config.yaml
balance_bias: false
lr_router: 0.0011
vocab_size: 8192
Below are experts of layer 3 (counted from 0) of a mixture-of-experts language model. Rows are named router (the router's row for the expert), gate (a neuron's input weights, with its number), up (a neuron's input weights, with its number) and show model dimensions 256-383. Each number is 128 + 24 x the weight over its row's rms, rounded and kept within 0 to 255. Numbers have three digits each.
Before each expert's rows: "gets" lists some tokens that make up at least twice as much of what it gets as of all text. This comes from a sample of Wikipedia text that the model never trained on. Tokens count by the router's weight.

# expert 14
gets: " |", "-", " two", "19", "S", " O"
router:108083104164158137098117153112157132154116119091142110121112149123143156157158104108108135132112109142117153153094172143146135115107178102126134129123168115087080121118128094133142125165117126110138144163108072151099146141132141149124120118154110130104135137176168140137093154127137145122139088148118127110123129105146160130104107141110141129132175123170172111126128113124108112119186
gate5:116130146143127105135152095158142128135115085164157112132117121146158120133105147132145115128100146103157109113157091155100083134095133150102173148139126141137132086109160130079121084166092117130171128104155130117149120110154128099128142111156145132134101127099123120073138129160156127141141129113157151145120104173154112081162160148116112134148111111099119104148116126100105154145073
up5:138112116177121141067168148154104150104130122176138185166123145151164144148107145094153132078127112138122142134160163102136137135096136111107164149149151092116121097113139171108151116071118068127131181142095140131141128133121114155138168121144114162116137121137143158095100157101130120109134125100135150118126140112135133103183160113163128112144138122150140091124138138122146135145119
gate6:135118088123104120138164150103134144137180149135135112125125130111140153116128132098166143142148171147130077094138145116126110093097090112116143088136148091142182129154132118156117136145128146109111116136157187118135072151159152111137097106120141168095084119104139100135138099130138089126135139114145156144171134136101117125134151163137138149121138072150110148121136171133118125163104
up6:085178141142117137104177115129119142138133160113131110109164118116142083102135113107115113109076140111129137137139168165095148132114115082151143132154149119098117130111142157127117169133134109139092126148127096138112112081133122103140139151124106128092098144122131120170136119118126126101131127143156137136107151141095121150167174141107100158129094156093115156117137139129103105110108
gate7:117086136101162163106117130165124098141154148114163140120117156122102082092088131151132187149144140140150117146096113102092152110128111133119122114149133102129135114141105124135110106125130124063163119104152166139077163117075113096122142117122117132166156121133098088111143146126096145105128162097089114167178127170127106090115133118110122131126069153106079139137153159132134101103120
up7:151112147138105138168148110104100142120158126116105147111146091129134143123154076188128099100149117132121131168114088140149123136105127103143098141125178118149161140121141140110145182083128132165109116112183122128129082118185134119164142163102144128116127114134134094192162128119096111122154148118148162127109154131096102143160149131109150186077145125129131133127160126084115107139128
gate8:116136177125111128177172106123122122129111121114124110124109130121164126092118109142104119157122132169091146119125122133123173060148102130122132157119115121147156114146144134152158157144095166116106156125114162136131120107115154128125113098136179143105145138114094158094128163192129097167084148144124117160138114154123109150141130101113097176143132118115088145119103151117173091158097
up8:129113120106158112165160107128128123091161154101115149162139165142153162104116119135119065092109113082123094080131130155111138101162157141119156090111098083144149113152123087107104106160150083136077148128094100127120144131100128132131134165123154126125119126153139136091099098156087114128095100148115096120112091172183114090119122115143134137134112066157135094139122100164128144158135
gate9:130108088118166122120103129128131127144126111139118169068122129092148155130118138078114117091144132170141129082142114166128135117134132109103153156097167094125145110165100163113097131144140139123121113137102130118112151151114131125143152109086105123116134157093114140119135109128121173136101093121105128140124148132138115121110136114131140114116092126123130131148143149103112156143104
up9:104128137121133094145154116151128108136112093136126114133119119178112134109092125147159129173099134119073109145133202142121150117131104134126135116151135123167072163153121143114121139139151152139116155117157129139112135129112104122135091128116167164136100125108117165146120066136095128177112126114137102138093097175176135147125084137126129125105137106134146141138144054202109166118109
gate10:093125138140151106166127089125137129112076141111100099098145099138087109095127085158160153105105150137110106122126144140151093149159100138123122121173080146085135134200122081149145132108122127120120084129145141129102145100085126112126126158135154103165101104125098087108140120126146137109134135153142079157180123112093103175108096144097137155147101110148118129134109160099080117168110
up10:112117142180151154175097188106121115114130157103162175108123106132147100134143120096152108120163107139076099128119122087128125166104120126141143109149131122099120089162123089116093110110116088136134116102115166141158151156112078165146115133158149128179090118112147134130150084132149087157123134164108151116140149165131109099150099112148136128152116116137081106155156145100167121177126
gate11:133156104110119094152123096128106089166135092150159131089119108076151121103144154106124089115171151134115110178154103144131121148164120109120136148112115131125130147106086102117120122118115119162154129120086124137128147147157160143122180122129139134121075114132105135142120147118138117109147152135133182095113144134126108138126123147146127100167059069114154126156156152123155153150108
up11:135110107135125135120140124133101114128144121115150124123136116110125137116097150134118121090133093106097128139075162124178131154143105109105175151128107152082128119106139184185116137129115119103131113179154161097168092155168078121134136131173096159149101137134142147146132145112145144112137152130132110118144115096118091092155126135127114086104116145155114133149119130090170119052131
gate12:122128160076107142133153110154129145120135141104170136185123063159109087133102134151140155127201107121096092110131102142139139108154102149083084132137152131176150086152135166191129146132128149115124149122101175122145160148148169124136140159124121128083141135087112136110120159126113109114145051104113178082142104147147116139153127134145119155089106109101153167154131099110129115124108
up12:126119130104078100106092092151128109119166151157164161138157122142122138100130127106122092134103137082192109155094147116097141120132124183113133107138140108178114106156169110132124107108107118136139151154166145136144107165164099136148144161145138113114138143102119112106127089134119116149113138112133136158117171113105139133161177106150115146102148118116096119107104140139133112166135
gate13:100114157137180115154098134132113152131110155108092110158130147148106120098066144132122129169098141166140084131102094130095133121149156143130120113115099128166148118155136107138113103109139063116118099119149125125135097129120172097103161173108111144161159131107084101098158130122126160146098149091128115128111113155140123135097175152170159118156139110095127124129081037101118141123099
up13:091138160130158110167145167092127119140150102102123117146094186142116127167098126109127152111156123124154158129139110107161110108138115141124144100121113082112093113149145140117171141138126094173073101108088132154106169153135138114118109131186113145127126136131140104138092114060081147151107164149099097090094122113145166114125109136134169183096127163110143150108147133121156089139108
gate14:157143109118150111134150166113099101141132165145115125147121130111139132090139179175132143173153158164134097133179105153091093156133150113160150165142114117128155094161125165156109137112149121144128099111158145086122163147139114091139129181102113087139098132113124104159124137164125129141137138119115124116119132103115096136104121128145106152155072128099060145177096132128113152143131
up14:126128119137126116138133136140130125122119092139130104136125149108162149126152119133125100158137145100146107104110111115119119118136116107101141151120161091132129123125117132131122142086133182156112124125106163134132123197139164119113107137126142126160133136105138102131110158116114111113169140111117167119067099116092179138099061054122108127137182167134147113118120137133155140139136
gate15:145105091129139147197080125136124152111113173128145100089135106164131091135130089120115101152231135113126098103150066121122117089120085134125100152124128110131146134159108179119165110097158155162097152109168120121138139097152128155109108104113133145122083122137137097140072150148135136108102138161148092163127136139129150089130151141163128112104083162137112151189151130136126147139117
up15:148126106127130132111115127131098125107135138139116132117123131130111129158144154132140086129166102092154108117125112137089114129129152129111132052093142093131132119126101185130126163106105129153114170106173131114125111140152097152130151104090124162119124102131154118138118154120119156094112108104092097128147139163094124113169134142121170106134060187156123101143180141143133128123120
gate16:156156155119148130145195120119115142088114134127121129149148140151102130128092103124165127148144131134123101136143139106117119162092112107101136139122124143135170126126118137162132115117153139120139125145167148117129148081144126145141147082123125159148120121111105148120120114222122125112092156100146111167129107167142164118112107102132111119121077174128093121135090133087101112102069
up16:141136131099174146128110136147145116162136145099131154128140128137126127133079171113164148172168138137143141142113148122149144126157117103142140147151144137083120114174158137126115115136117107090142121162094123087122131110104090157140143109113113133110100117115120100097124165154150101189103141096131133129104120149117163101136122146137107180118144158070145166151150140127128123068107